config = dict(
    num_hidden_layers=16,
    hidden_size=128,
    n_experts=48,
    d_expert=128,
    router_score='sigmoid',
    balance_loss=0.00062,
    balance_bias=True,
    router_logit_norm=1.0,
    lr_router=0.00146,
    norm_eps=1e-06,
    beta1=0.9,
    max_grad_norm=1.0,
    batch_tokens=262144,
    train_tokens=846400000,
    max_steps=3229,
)
Below are experts of layer 6 (counted from 0) of a mixture-of-experts language model. Rows are named router (the router's row for the expert), gate (a neuron's input weights, with its number), up (a neuron's input weights, with its number) and show model dimensions 0-127. Each number is 500 + 25 x the weight over its row's rms, rounded and kept within 0 to 999. Numbers have three digits each.
After each expert's rows: a language model's description of what the expert responds to. This comes from a sample of Wikipedia text that the model never trained on.

# expert 8
router:513502522513512497517508474508506544470502514524519464489528517506526488453472494517495545493510482505457493526496504517493559559514494461479510479436484495487547511538511482492536503490531458471507477524485508541520497491498501498520509489498534487509497511527537491511508508548477484515496492552535485497502513543510501541506498479466492531546495463466487472540509455542534465519549
gate2:488474503522494486497541498522491547538505552513504496516552486459531472492493500507531512469464499511484487481486453492494460557479517454512515483449460491475510495494533499477527467507509511456510503460515529483504549495485511493519525479481518480479514474549478511509479456452488524508508498527487522468508477475474458487466474511456530488483499465482532481484554490518506526509515
up2:514520524531518538480542461565486467492507497504492452461505483464495518555453473487511502512515522489453494506486474523506463493486528511503506495472423514527534488471458508519522526506496450488481540514477539502517478513474536509462483518509523513511459465493539490478528497489518511474545504487520542517502513493501469505453492537485518494509507496500537532506503493465494518498503
gate3:515449547498522523491522463518541539447528515511483489490479500500475481484466524537487472509542487535479531503488450525516535507503490480503517504448458462501492484499514501505503504532542505488513472477479515504493487485491494488548521499455528492523514485500517521506524497494532485510502505518518548505478492559527493492491496482512491503545508450469568458490504496509496469517568
up3:505505462538482498542475525512505483554474516480531478475497504518460496527532465460505492484507505476486423502506446523493528468507504540495472486511519514528489494459481446493498487490470498504525478479516478492508463518554488536519482448501531508497498512480499521511463508523487503468492515520467485566492481475513531505521485515519492483483502517487473485491534524463569508507517
gate4:477476530496516555511512507516506505490518476514493475493500519506477480506494513503486485498510469490487526489479483478521499519513450484555465506503485449538520507512511491459489500483491476496533475474442536494490502527476499500534498459520487501529476515485481491451511487502518535477552521538489509473520502490491484454485572558458516499436512501525476452493533445488506475511507
up4:487524514505495529533481516528491508492520505520556481484473499487497550549503522492530499497507492513519525567465500497518495552505512470486490477490513515522487510521512492438501518496472533533508509486506486503501503524461507476540466509457500522515459546563478479482532508540496503499504546482486505448480501522499490511494500508454485558496487461539474503453523501513491485455470
Description: Word-internal fragments like st, ru, gg, ff, ju inside longer words, as in begrudgingly, Clostridium, struggled, Ljubljana.

# expert 35
router:483539532492536474492498506488552501544472472506461492498475502530512454505533514529467534500510502551526505486494507494489502526535555465502509498514494517541539530519520480462504518496497502479479508471546479553438500529465481502490501507540515515528521537545530510490505474490492509491542546460480485507515492523530472442506487480482492502508510488465527477458482521493487508509486
gate8:538451487482475503494516498488550580475493484478485455478485531504524483502470494517494503510539535491478518520489537520493489516540494485521468464524486478546491493468438538506543487484500489490509543502499481540494558516494502511506503512498491504511514490536483498509480471524508501499472482507501518504502438518488528463546502461515523473508433508483540509480478488522500496465480
up8:516507531492482472476496531499493510516509501504496471498518534514515461508481493507436493498524483539552506487515543488526525475472496487515503483479440518533551536482482492527478501484499479543495554498523497504464538502482511437481488511502453509488518496508472494491506458450450480469478484516488548483518518501483467485549541515498516524473507531538522493547488518500494481497521
gate9:495505507464555442495479483502526494498467497480502507490479526516513485546471466482532472484495481501510507510503506504466469508484511484490489498482506512494500497451482466498479520514416499477506461495530482491526538469490497500503497476475557517500526557503498513465500542476487507522561507547500482473523530545452505517498460527494494512478513499559509496513503526500497537493451
up9:481515544553518490517516461476449512508490474520514449516509508443482505471510487504532475499517536478502482479507520476508533503498495504494491522504498493493516476490542525541490525468527500489486564446547489436537465523517520486479491462446473501546495482501500503519476511486501506500465532492490449475491501491504516518512498486498508456544504500528489472491495526471539539481483
gate10:490491508503484476462520521566491494499498509488453477499467543521495489501462505506516516447535519534521518488495512516495462488499543502498489473507476529531512533508482535454510523526487501482521513464522474480520512542510461501487517486494535539536498537496499530518484487481512455446524468499538535479469508520502495492478464538473548469483494457492538496468547507513513496540489
up10:524478525509504524492479508507502499522471505483482517493493560523510530504524509498452474508484544506488493492542519533533496496504493523459448479542474546522513509501481446498492477538478486494439545485508497481481548512552502493488520530513511507541536515470539561515497505513508517527498474447504454535490517502477511459512529507484515519512486509481489489480476511531505479547480
Description: Consonant-plus-a pieces like ta, na, ma, va, da, ga inside names and words, e.g. Zuzana, Biyana, pertained, remaster.

# expert 27
router:525534458495512527475485482504460471456545434519529486473502471490498522455488500462521473529456519493473490483499468507478512478493482528471531522489493530503448448474496539482488488530520528502506518559439480496534493463516491486499527507498482464486496488479494485529493517507519479519452479517468499499477483512500527535506523502496519511502469511475500551508539504484546500487522
gate2:500429484436486496513469492503479554490502528504461464512481492491486505502483530510523486508492468519503507486450440495518503455485471475494511533458527469506512449475541522485516514492514531473502511474500475523472482532500520513488544498518551507495508479476510564469516500506492522516515517482505495558475502508474528494468458541522502479463511511510480484507482523501474542512497
up2:501467487506479546514515499507484474505484521501530485474505463562482473500513517481504519521538481465492514533543494525527538541512536549455493480542483543525501490527452530482488484508524498511518470526484488467478533468503497492528482432508483512478503543530513455498483510487508488499506478474487486446484512534474489480491506521529487523505476479509534509454530497534515456517486
gate3:510509495446494471536520503478523492485526508520502511483467477455509465497508445526460509516507536497466503496482443485568507500516516501537539483519448526503480459488525482490512497521499532525494501456521509510496509520462528499475471505502501501516550486524475532503466521475502510515513539484507484500454486486516525519520492522474523542479464534485489491475454524523517433479506
up3:499523488525524484537468479459455479506499472532489495453524534481516507519512504474497495491494474484523493512503502541496547530517510490483489520453490529490495523491491477542508514473467449445536528486500483460505517440543490507540531479510496522510501463490502483534517479547462482445516528504477491497510518461480514477486496475532459508527542500485494525515528496463486547483499
gate4:506457506485527453500501457521533471456503488521435447501445514500528525531482489491504476525488495530490495494516505489492548469519475505529507473476487491498497479552544496522512535507497481509499514474503501458502533510510496464515511508528514515507486546500506510504451434505513497487509533517517507465530501451527495516457454554510538498523527528518497467526493523505476510501509
up4:490478519484500454515497476504480476455484498450453492463445492480449479470481492499515494502462499492511514571489520472480480502468501508491501511492463502477471473472464477482501477475503503495518541521529508515543473515491520537551530534518492493513478480478513524533511511519504527507482499488445475501482508525519459486478495540511526496463515522534585514504497491515501475517516
Description: Possessive pronouns his, her, their, its and the article a after prepositions, as in following his release, with her father, and capitals beginning names.

# expert 12
router:495489531521518525509504492456524531465522479506490542508544481493492513547468471495511502450509471454487483500484496506503526478440543503499514498477483497510464507515525527460495517500472551473484491496483543486493502504502492513516538485489528491506531469530511490483497490504525489500489572557514546520508484438472529474543500488523519520474514500481498482544504461487503481465456
gate1:488533517511452535528492494540508507497511520453475507531467529486500545540501519509473504492509492469507521510520486527561454537517516543530506515479490514527527482512505520505520519501545517473509520446477514459491463522482542511493517512488459466508531462513493557468474463482463497523511523457497514483476498511502497498541505525479521483504496516512458529509499512552529490485468
up1:471516505487486484479499519470547464542513461463554514505521501506506493451559501524499491484470526511494536480524465517452502495523489489474512512508471558479480506453507479473501492508482434538498480491500478504523533498491544518506446524525495508504516487504518480464505545480497513483476472493493455508534516488513525554493509486488447521480487514522527526488508515467495526464488
gate2:492525512506487492498503490499508517481481494467542514489504516502442537509477509512519514484505487542477519478491481498532486473455523531529540476480500503466465527517527519508452509512430506497492476474505575535444490534488478480517481492522532527517562482503477469529498488478526459520508574515500483522519496476504528477494475500509511520509511505510512488509484533506532444488495
up2:510462510523559513516496479490518483497523540496488490484502514499445487501481470479455492524498497475525503498478509508527523466522482490504536483427477528523516536456531528515542484524470551470515502470518447472510502499502536473501529508493481513486484528483496515487500496472501496513507517502525503540478488482536495478427479463521486546448518544481463494485466512500502493512471
gate3:495519520482517498485505471484513484494516505508495519514491492505502458569493526438495502502526497456519496514473475511527458511497493493477537504505493513526516484480481462510516497494502520487529483488486512455446507526504507551505536565487502502452500508542533432479459497487518483482492461481489498491495532468537445447497476539485505517471452513512521491510483484510476476495455
up3:454514516512506524517439519487504487532503486482532457547477464478578495483528499502511485526510533507502475482505476527502508511506500478529502516474529481496513538497496521523511564446487508524490484499536469506513479475508510476442506503520506512493478469494452473466505494479496536464477520535491517515486531506486448499551500530497481501462477496489477479531513533487475516511451
Description: Word-final "s" for plurals and third-person verbs, e.g. shows, provides, counts, Islands; also possessive pronouns his, her, its.

# expert 39
router:499542465494490522490493461495474472484539452509550520473502478495519495483474514478519499545461495507454492477503499525485466510480503525468509507528508515509469493503448530480499463527534497516495533581469462487508500470546497464491522478477479508459494482460515468509492536548512473483465488537478487473502466497473504535518525502497517504523496499465498509496551489525531521478484
gate2:548503531474533509544489572509513490477476473488458531483499536484465533538457494521521485495495475518472466502506494491518499486483552490475522490441541529467504518495486494496491504510482515507528477516490513491476513504500498502511523530499547491553513487475499525509495537495512566505484461495479481477496502519495467537521494541519559474466545512511512496497540533519478518485513
up2:502488456487465502508513476461456518532526503506464502478517492513473537474518469474528454497499502553533495489490459470486491462463544481503489484485509500443498477516484518492512489517488512506491446477541487491470493522506488522469475524469495500487491492492526487549471463463491500448503524508476473505501530535514520488446513502468428499480510507487496509441521468485496497521519
gate3:474496505456493457543512542561498503467498539443480536525497541500514488469468534482433519511494481541491508515466472458535466472530520494490554468493483484532498495521521475477477482505470497532490501496486520539482523504504505505510503456503501483482557497475529493529493500513505481504519525500500509446489521498466507511443510482518527504476502530510478498508481497487471492524537
up3:446493460492522567493530518504502515528505492492497477501501578495522488496486489531480499510505557514506552471497528468494526502515504498527457494499537488495497506494449512485520498450503522471465480526514516522510512474462482494485481444498501466523507505477489540510563490502505531456466530512503480475545467505500482487502498512494538490504487447527478479479475495488506498544477
gate4:502522517477447542512475527485519473488478534532530482481473492494513506483452506513438453526515484545477511500522492510487475509454490491502441497486517518491511476495493480443487511522486525489537499511545503527476501525467498512497527530504538488493523480500491453519438515522506485495507543556482497468522470488482489530522489511491503471500466498465479449531519504534513471512483
up4:506435474524494525533523492496515518519515519509478490487484452515515496515518519521517512449483542474577484473488500487534489480505496486521459542522523554527514474532459502517488494499490488478499527551505524499495524463505499573522538538492533497472455498532464507485539501533532497483524499523467500536509510509490501517524507480505531516535491476509504463475522516508530504507494
Description: Commas closing introductory time or sequence phrases like By the war's end, Before this, On September 13, 2015, plus words week, month, season.

# expert 34
router:513524455486501554470482476506467479463541430479527491478509479494502508465479512464541498545467511498492493475496494489480500510491481529456525522499518507481468469467483536505481485511507492511482520578474445515530515462538508488520531491487486459476492500460502489511496490501513469494446471510467483512501481492483504557514522500522497496502461489486495541501548501482533511496514
gate3:496474545498468508507518500510530539524537477484506509510506535484526397466495486540465475485498517520504529494513524500516492516496503465485491499506480477435509514481533469510493484487504470516513485518524535521537505496472516524468530497506497510472576533496490505448466500522485496474516472495534492545519563469533488481514489507508531500477491493525486507499503520476501461519508
up3:513499482515477487481483515507503555486483478480483510469473490480500488510487494500484533470503509496507478499532512476483542474523468501501512481517513494568458496452525489513499489515500535467525462517510505484468530485481540499427526545465486498484487546502509546484464490507487517514503498540463527505500480448514470505490497527510521483495536519540490573492493495512516478551551
gate4:465502511495505486499488507543533484443451520491500479521522550497521467524445463495450461510471514499493536487522489503507485495521477506546473485483469453503521482479494448483505501492531505524540495504510500491501542450506486496487505555487486473513470491494506501486516526464443531498548516530451486484485502480508489516470528495523508573527480498502516500525510516498523489491530
up4:494498492542529483504506508484465490455518499525478492474504511479500522498503491490488555514501527539493513490471471480476468515526507535469548516481517500484503548494549471510498539481490491460471517500469478505501528505460499532500498492501531500475510488488535464547537464528508544503484502465522514498511532517473537449497490492520553485507528526520488533478453529439478473549516
gate5:564492552491512520526554485503537523522481516525466480503527498449504505518456507491486491459468495485529472524520505522471492558478531510496512484495522489529500481520499500542503502496498495486489492490482485545454529522467490487500476555510485512516546504544492518504509474488551475467494518509489510475506521464516470495545516523459528491514482435506482521518518529509486478543504
up5:508532499532480451498503476476471498509497508486516578512512520491505491445517453477485508474491490497489461464472485464506447454524532511493517524554492511541453495534512494487522485485483532507466538496524495536479489549528551507469507499501510524498484497511495503509503501533525526533534490496479510494469504547453483483506517549476503499474476466478519497488487503463511536480506
Description: Lone space tokens between words, typically after a noun, adjective or and, as in business administrator, advisory board, dining room.

# expert 7
router:513526456514499543472479483516459466455537440504526488475499472499494517465478512456537483531462509491476487467491486505476496488483473529466500504489499531497472454469470519512485510525518524511497506571448464500529502463536485490519530492479464466488488500473505478515499513501522491522455459502476481494488481514486519546511531494513509512513476522470513530491555509473529513477515
gate1:487520514480495480522493456528489477480474496497481523496469458476524501512481499515501482518495484513560529512486471509501503507439511487546490489495469467506516518459471436486541470501500466526520516492483479485508414484472464456443495497487472495489523520474525519514490502494483497489527528518522519453535486475491502528498488522459499534539443525510491475485519528530500503491500
up1:493481499497493497490516522526485477516485487510479505539456467453487533539540501549537498494472481523484529519471486456492490525512452512509460497498455502531539507517534470514461489527480515495520467486502504463508491463523505506485517477537489471502515522496515487509507520527501478532484467471488470514517484495507454510522464561468475463481457540511464555452503529474499484503510
gate2:502486527496489469511518495498485554483506518454485488509503456533553508499518468505493506467507497480486495482465460501525494489496502567542511467479477497486492500541546495522530485496465484518490478464501500498516503512444511496494480508514489512497511530498496510493439487552486502537485524455496529536472522455492485481545510535486511503524502504473538540479473465556538496468531
up2:463508498504564498519510452465485535478473533511543461521490490550514504498523470528481506500533515516522539509456483479476514536482510489517479493518521500459499500511525504513485526527503472530516547504521472515461506521518477522536486504504498508496453524485497508455525453442525504556484514521496524483513498498554514492528539527513540480519497536500469475493484483480497527486538
gate3:508469497506488490500528495554521511465512489478498524502514500461498502490507527486540486474480474527474497470466477501502487538548517473488479519497537461511499463486478500510526443507508515475506457497495466529497504509522510527505512518459564526473508492518532477508502488538471489488487538470471518472491466537453490526447489526487483502514528440523447495510458516514456460490488
up3:495491510533508497460501482492523461494523538537476536509458527502510515492493500514534507558494524515442528452421455533472508511531473498541494536496483486526477498510505511533479500499507475510436507519503481509510489552497485485492477490495528472534513528523490491519486517496508479510500479512527445512476507546509495548508486487529463479508478514439537507500498501511513480522509
Description: Word-final pieces of names and words, such as Ziyang or Emily, plus table cells, ordinals like 6th, and subscript braces in chemical formulas.

# expert 42
router:480506526482512478518526497492531484533475536454460499486493552485476522504524505546478532459509504469504517489488549474542472465499489474536498516509525516505521543514542454519551485498493488477488465472538540478523496528466469509464480543512524499493558484510494539487512462495464499518527526477545498460518538518512500534480504510514519535491497473500480480521476492510488487497492
gate1:521494544492496503500534456508482507501486513454503501534491482494490505518517465526462485513549514485506486474465536460517481498497508544462514506505457445485513516485499503471556495485466488469564504509453532495514485495475501520483508551473486521534510535539500522477488447542483520501525476498507510478558521500481521489492465490521530510487520488449509500521495553501473504486478
up1:510516563450516493514489516453500499522511487499439513517521522440478486500517555498485477496510471471518480480461501522520489490525491518480503500478507502470485501471473521503467485588523471507478502537498512509498496552493490508516495526529438482489508491531521483557523518516507501499483491509508462503511449503493565523473498507501515469506477467489512498490501514463504505457482
gate2:516494543459543497529496513507510447478504537470493473538538472522511500487498501493492472441540514512517566493466541541517501513514445472499483492554490493494475486496499515534490519449521508476494532489532530463492490511483475480493488489485497474481488482494483500498534511447541458494531550494485483489510484511499491478505470510462499561482533519514516508485471493507472488523502
up2:504488518493483507492486489441467493469496496547527509484526531509518520523492534501518521521534487481462504508488473526542523476548507498489413452515523462472467489496529513494477499548501476517482513521509514504489498537515504501454541487469508497501470518447500539460522451497510499483502489518518505486485462504468496503487519521520491501493475480526509525447506506510529544551471
gate3:476445538481498517482483469455538504532504481493542526514496500494486478502524524465495513482496520510559537467492519571522495505517510508541483510553480522490498503492553509504535507479519516457513484503513491539491522505475539473491480509482487465469559524528513482478495487511500492497533486444474489484495483517515522551529526502535462548519501468519498506482473467515489484502498
up3:530545536495493509502484485468554508479521537510501501512510522498542516487517493460473496474464505476509530561553516517518437519506488435506476535489506484453505501487475563496502502458509466499566515494524510505505502499526510496482513450498487481495481496489498512495465481507492487508463489492518536509452530487491501500491478490501504489525566514518502462520510524472488486494455
Description: Word-final or inner e, re, es pieces, often in names and words like Bertie, semaphore, Chilean, arrest, Changes; also H in He.

# expert 32
router:493487503532531542531525496500521471492479517498499521540469455487536533487516496526475556518482516476515508508505483439526505475544524487514525486499510503524532498542514516484505505461504473498513485468518485513491470513461527506515495481498535528518463504511473551540479500486441511496530555467470488449492461475553496486542492505468483520493531497507527496544465485511505483514491
gate1:508519519450494524514497451475524514500511477492472527558436482505502513519531524522519498483515514508535454525507467492507507496441488484490512498518504527512513531498506517492501565489492480499488492484492519510483525520574473480479511518559476471545560514525494523505495523509450488486534477510540478484552498502496522472515504481470474524480505495510533482493518520529529490524490
up1:553487462541471486530460533469459552506473501505519480498529502507467502491511489499497483503504472499488527514499521502531517454510482475475491526515526465500517532485502455495449444508463526495475506487499526525499512446488472446481487514501529509483513454483480478490517501500513485477479488471478511499510564532526557532483465527502499511498485495526506479483489442509503547481494
gate2:443486505527528485531496513543519525485528517513497475521440468488532478498487511542470524508483522458508500502482533497522534510531572510510472497504498547493525485495475509518521479462474521535506480469494481497456497519491522501514477486502466509490481489542453505549483458524494536504512508478486502488480509510507489504508516495470489478508536484544496522485425494484533440506523
up2:483490464455532504471466515475475491503457468519497459511559492506507522487485496490478483541528519481490529489504485455542536530475509480500456488490490498494497487494503471501491492550483498460541498509528510506526521517521517479486543512496515524500517525499530470473510526474487483508520515489586534485520479494507515517496488517533526510485427537503517468542509511540528538517482
gate3:481461543510505528520510543501522511460486543518491526500490462488490512495456516485470482510484509502504547470498451505543511471485531487473504492513536499523479530497490487486473542500505504501523511453486492490521461534501519489474484501544530496514475492518497533533494447522532505508556500498467509513515495521520562522516470526486538563498508501532557492495519527463534518526491
up3:489482438496494472489517476477512508533488450498500524495508551562532495489539482491538450467510479512526525489516536519471471501503508454496482529509490439459505498529512470464532551482507446498533474486515472528532507481532518520518528513524476487532492484509530485467517493506491514505468461505534460490522450491499500494470496507478479479511504504517496498450474496510483502515485
Description: Word-start " A", " An", "A" and mid-word pieces ur, go, to, mo, e.g. restaurateur, titanosaur, Montgomery, Category.

# expert 23
router:490512522495482443531508487551501491486465555482485516530491480521489464510530533519511508476502483531508494502478538529493527523514545482522488502539492485513500556516529485479512515481489520460470478446518532534490529522473551499457479497475521507504512482546512501483495536495466511476558518494491467522502516499499470481489462514524495476528518445532458475476474503504483475504465
gate0:501543536545484529542533486472496532522497521513485547502497491534514505488434502512496505440491507538493491484516502513496547525550493513557466481508518517529523490449543510529498520498450503497470481494517493522491528550496524483505514515516533485506499527542454503505484493506501517491524484505482508509479522558526543493508483546499476500539531502501524521497513526501496476460525
up0:483484500441528532478486512472495500512530502521512449479475530480492518483518518507549507487519497498476465534502464514501445481523467439491490498503469479447514555519488485502503483532492541451528527505491525518526473477497482507470515543490510543490475483499494475473547499479487492517476514516493479488481496535526454490477521493529515505459459512528456471490511472511528531519476
gate1:538506531534525484537526481509490495508482553534451488491515485525513486524468487532498512474482537558513499480492548525478473521480511516497528501498532499469501516497464512500511518497502507436495524519525519562505489460477509525511506491454492498472481472459466496484500538509473547468516513512513502463533521479480544526472538536497519533482520538526484484488546513500511471521502
up1:519493530499492541522510477493469557493491462496525500460481504488519498497537451509508541480484510510528493489463481517462461551501515503507451508482490474511486460496487497475470530464516468511511498465490504537460510507493513489478543488531463527561520463517548521449488465499522537474509519509470445521500456507506494478515479518531508482491488495478473512464496508472501540494514
gate2:515485496507504504482487503467523540515481504513488522509498515449502490485472486507506517445522492507505487513447490516514473521535514526469477533498478446536455526497501466472473477487426530496517472519487513539466507532466511507475480505492531511462504500475490498485502562449465494533494502516445501466480484488519486488512498511569511529523476529535526499477458497515486494512481
up2:460514509517534529519553505485513503490479523499493468498514478451505509507463533528504473522506528465484505496480520529482499513500530491543478462528486492545496525498451518477485539449472518462523534453548535557492521514472533454523511450487491486509468489531509489540463556502510493506493506479499528472489529497507515489484504515531497512505530529486482528502501515521464521499467
Description: Colons after field labels in infobox-style lists, such as Municipality: Barcelos or Original release:, plus semicolons, slashes, such as and including.

# expert 21
router:500491435520534471483478482491488511462520474482536500483485476515478494489449489487496490472468472504493497523516512509476508497487468494463506477511519480479476502472509475497514448463477511460510494515473497472525458496478479463508566533514491507520515469444454505553533532466542476491511479511527495553524483529480517512514498527517528492505506501535469531488512494530515553472513
gate4:518474489510493475528475488507463524483546494486496518517483462492473497483461511510491500480523551515454523490511470512540482519502508446515525450512488483495451510485554466521542494535503521544512508496508520486505472526504520491501493492478449508484529490476490494487509516500443457487537515451476527481494506496530462495509465526467496495475560530509519477458484475531471530493480
up4:455463523540495500500518456488533483486487494457493487492501482461505543498492457496498485417515500498489512511476486510488462506497489478513506501510477535459449560465476497564549458484497503472560504507504527474499487459486509488492527488489469484474505494493476498488517467481517511513491490488496526521540508496525489503514558519546502495510533498512479475501494485477526520536463
gate5:485456485521505441522474527505540505533495526483465509502491476500513513516525492512449512469504513467514518495521498489505481538518547447525545493509501479484466531513521475564527509519481542521511507495506555465453514537481468514533519525495512536494521462546478496507480519482544467504515533475527508518511495476463465490506462489497531516502528531513510530502500482485495482463510
up5:498501484548529518497506475411529525472491454527489525472497539494512493536502497473486473490504480476500493528491457504493535506521516494513478489523485467478485469522507526473461524487513492532507522511493524475529519504519512424509484524534446491509493472561471463472487449513496492484517492482511502492452483498502460543492506481497508535519493470501473462539518527496488492503518
gate6:462440485484516496452499522496518500520495487509541524483467492510506516501479486502464506476504475499483479466504481520511501499497525537545553492519474489492443559488476495450494482455471512511523517479492513467469517517486523533492504524459519514497523493478496545465480523528491508483566471513512514509548490488496473492523496551482472494474514469496486451458502495469512465501464
up6:515481545536508542509497505485505506476508479521463493489534508483494517478508531481478490495563480527520513506484517495453531493491533448487480507518515521510489446510564475510481509535509529531475511525490510536538491497487488500494477427532459474522494522529498505516548475518487526528458515502503488498440522501516493489509508461517534494525492522464528486498506492493547454534506
Description: The ed piece, usually a past-tense ending (condensed, commissioned) or inside words (Encyclopedia, Sweden, pedestrians), plus line breaks after headings.

# expert 2
router:517525456512499542473478485513459464455538439507525490476501474499494519463477514454538486531460511492475487468493486507473498488484477529466504505489498532496468456470471517509487507523518523510496507574449464501530500463536487490519531492478466464488488498473505478515500511503521490521454463501475484494489479513486522547509529493510509512514475520470512531493556509474529512478518
gate2:537521517535502474517471512496484534445499485490515483477468491503507492501502465505501521439542493475529508497465451481510508524492488481512498515438503494507521505502527498527490517510523515479511506507551483487475515461533488469501446535486486530483556529521525502537503498462533469512497529512493520490502504496523545481458489513484493488524502480497587497494457497538474545476503
up2:532445516517506502471502446521513519497487465535521542526514471469487472466497513506511517531484478498479504532477501537528460483508509525471505473539517518482485458445481535456484527536482508524531551489503522455454484483483540465484509519521483496503519504468484530497504482532454517540467465495498482516518491508506532462480538540477508470473519507485481489496498491498526494512470
gate3:483475544515525504481498484516541510507492485507493489482485498465533504433488506501473525484486512463480487521491526535506514479529558426504518502467499502489496543477497514499482514565485521530520459499504486488487503507496493491472478483527478500487505503521505543512450537513455514488522483536470495518532530467455497495477488491487541462459505521476493479477512529565461468513503
up3:532475497555468547491537518535484485525471484519513533494546506468490469486511488516506495503469524533482518529506518516482415517560521530474510499521518527490479495501486457505506515530498465502484502525511490541512529507491498474492471503498532500527495504499470525480504489529510464483505538447503554570477519483495474508517490515500491555501520524504489497519498496515555520499519
gate4:471508481502510487493511519496550511484490533461513488493544506493523507517500510526508507450479501479509492541514494486547498548518528488477497503510463463506504489449443512508505519553477519533536525494521559517454526516485513488465481462445472483509495500451501483536498443489499510494529508456497492499494490467498540518510506505529515511526449541480532490487506470515486484544492
up4:455483475504460535468504495462547488496472470507503489520496456501527487499480485495507500519458535467561492513517500525507501520493488475479470557503478525508512533511505495517484472480505527472557483495510553484519465479522503521528555491492533513521526542474536443513484540467499511519488490490470477476525485536492529465507504503506505524523491481495509473534457493490469538467513
Description: Word-initial pieces like C, c, U, Ch, United, John, plus year digits after 19; e.g. CCR6, United States, 1889.

# expert 24
router:518525468510516540478471484511474480456539445515528492475510481511498526455485516447543490535466509507479479487493485507465511492496500541473528514495492521492458459478461524495501481502516516493487508575459451492540495458550503477526539506499478457471500493474498500520499510521503484536458470498487503505505460505493528539486511497497499497498479502466501540506541513478534500484535
gate2:501460480493489511551498508494540485497521508541474494470464518482484447505515541538520489490498508478495520494425449477515536486500510492522504496464496550529529542484481500443526502503512505483461495518514495447482486516484501497538526502531535481531476483487476463531493491518488483465517494518520471480525509496527518492502505513519467488490491497448512526477461510485466438485466
up2:494506490476458482440499502537480481495516485487562448468595536487548519515510493486474549512486498507487519503522514535478506542507467492497505511525509474476509482528501514509492468471507492500528438487493525490538494527512509494507500496536488500529518500531489526525508483494510500531494490469501494525428487498493487496488494513490545550516517460529497475493518526470505526528522
gate3:504524529524469523532499510532531507488522520528455491473478488466495511473523514494523479551515504474482513517485505474536533505527532497516484473517489487462542476524502456537507472467486520515527459544501495474486475502489467509482495570507529524443519498515479526494484487536475530512528496481487488524501545507522501505459469507470505451511489511456516484475460503475546465528506
up3:495500456539482482510509508513526493508501526485486555469507483550476493488483504488475484507528534516439528508489511482531461553491488516504559532503447502452563529503456479521498491507480495497505483472452502498488515503473437500486506533504526516500476488480525516513513513480496503487481463472480498446493524519552488485546485529513480511509482518510476509494476515473547481497518
gate4:516498520474489520501537543560472473514506516486496460483463494481488493494456531486522514485532532515487492518488504507538505501473524502511522452504483495476498508514507494507546500461473470510469469485516501468468508544493498496517487531505489511513493485519506490488547484457469539521538507486513546518450469507521530491506457557471468500464514423509529494490518516536457472498504
up4:485520490478532461507480524483524475483475496539517477504511475483523520507496545497484464459471530547495503481497496482501461438485492497527568523498510528497485506484499548505492571490464470477537519497510492517505491506475494483527485520443470523465498503538548455505553497529487520543516507517486531523489488469509498499526532533526498472489539494520505467497511482481508472500509
Description: Word-internal or initial "s" pieces as in cohesion, Helsinki, Chelsea, and two-digit year endings like 49, 50, 60.

# expert 10
router:477519514527514526518477531460529469509480498520493499513478482486509512531514486520470541482523510521521505494490515480529494510530507489527489496482517529491545523538547490534514488455497454467468535452518559518455546497517488490481488580494511503514513446500516512448483496448495488499524544464497542500499515534490495507495515541467497521515524526490474475485468498499501479510494
gate5:525463488515458521502507526481499506478467549505488455493476479466506494463478488518469489484489489492525503464464505495528481544516503478546504502491522554442532492526466501482498511541523462461529488517496490486490521510509520571467505505452493473515485506468491491466499517485481473551501503496517511539462528515489506455532491504463527469480518510478512491461509508523513446514524
up5:511503501512529460488548543496487493503464528519503479546486518458545515562475461471492502491503495506491530491482533499531490546511532513509495522478532535520484494527515538477497522536472500522462466487476504552473526500504522486526489531482503513460494517457482516537527507550485491493480506494550472520521552495447498504495519520474458486520518501488493491501501498504532442520503
gate6:443474469498516471495517507489517479481495481471514528516499491525481507454494525473513517489502507554491499507490469479484488515519485476544519458489567481514487479530489503435471487530486481486496500540523514508476495541490504508531526486512494478486522463508535521527482500424502503503539516479534484526519471467482486513533501547493495526507462481517510515503483469455461475534455
up6:484495525515517507559462535486500490521494509512487506541473529463485488503505468514482489521538502501478476496520528503493515527512527453464482488455520516486453480512520504489490471525467506483486486520496506482497461516526447478524575473515503479544516518535533526526486490492518552509521562470480509507527506516526524505466484490545496509499499512492492539437522481482549510500502
gate7:475474504463492497489486484509507511502495469514477507475465540496514493461471489565454498487534539526469456480480493522480552472515497535478509508520485494473480483518519493493480521528519493499486491469489546556505485577501471501519506534501495508526516466493502486536501501482471502479517524491541526486544530532459472519532519509527519499509512531491506483461497474505505433541483
up7:499457502518473490547492464524490485502520497478530512490455485511534537487490470527523505547489524551497474564528509524526468520473473479520483466500479498525491520491526479484491457459499522499492501508540550469506493479490492483512492475501513512506513508432473496504494490478545471508474526526520478496450503476503513528483464493490506494479529503460532534569522522485492486460481
Description: Quantity words such as some, more, most, many, other, all, plus word-final pieces like se, ity, ne, as in refuse, multipurpose.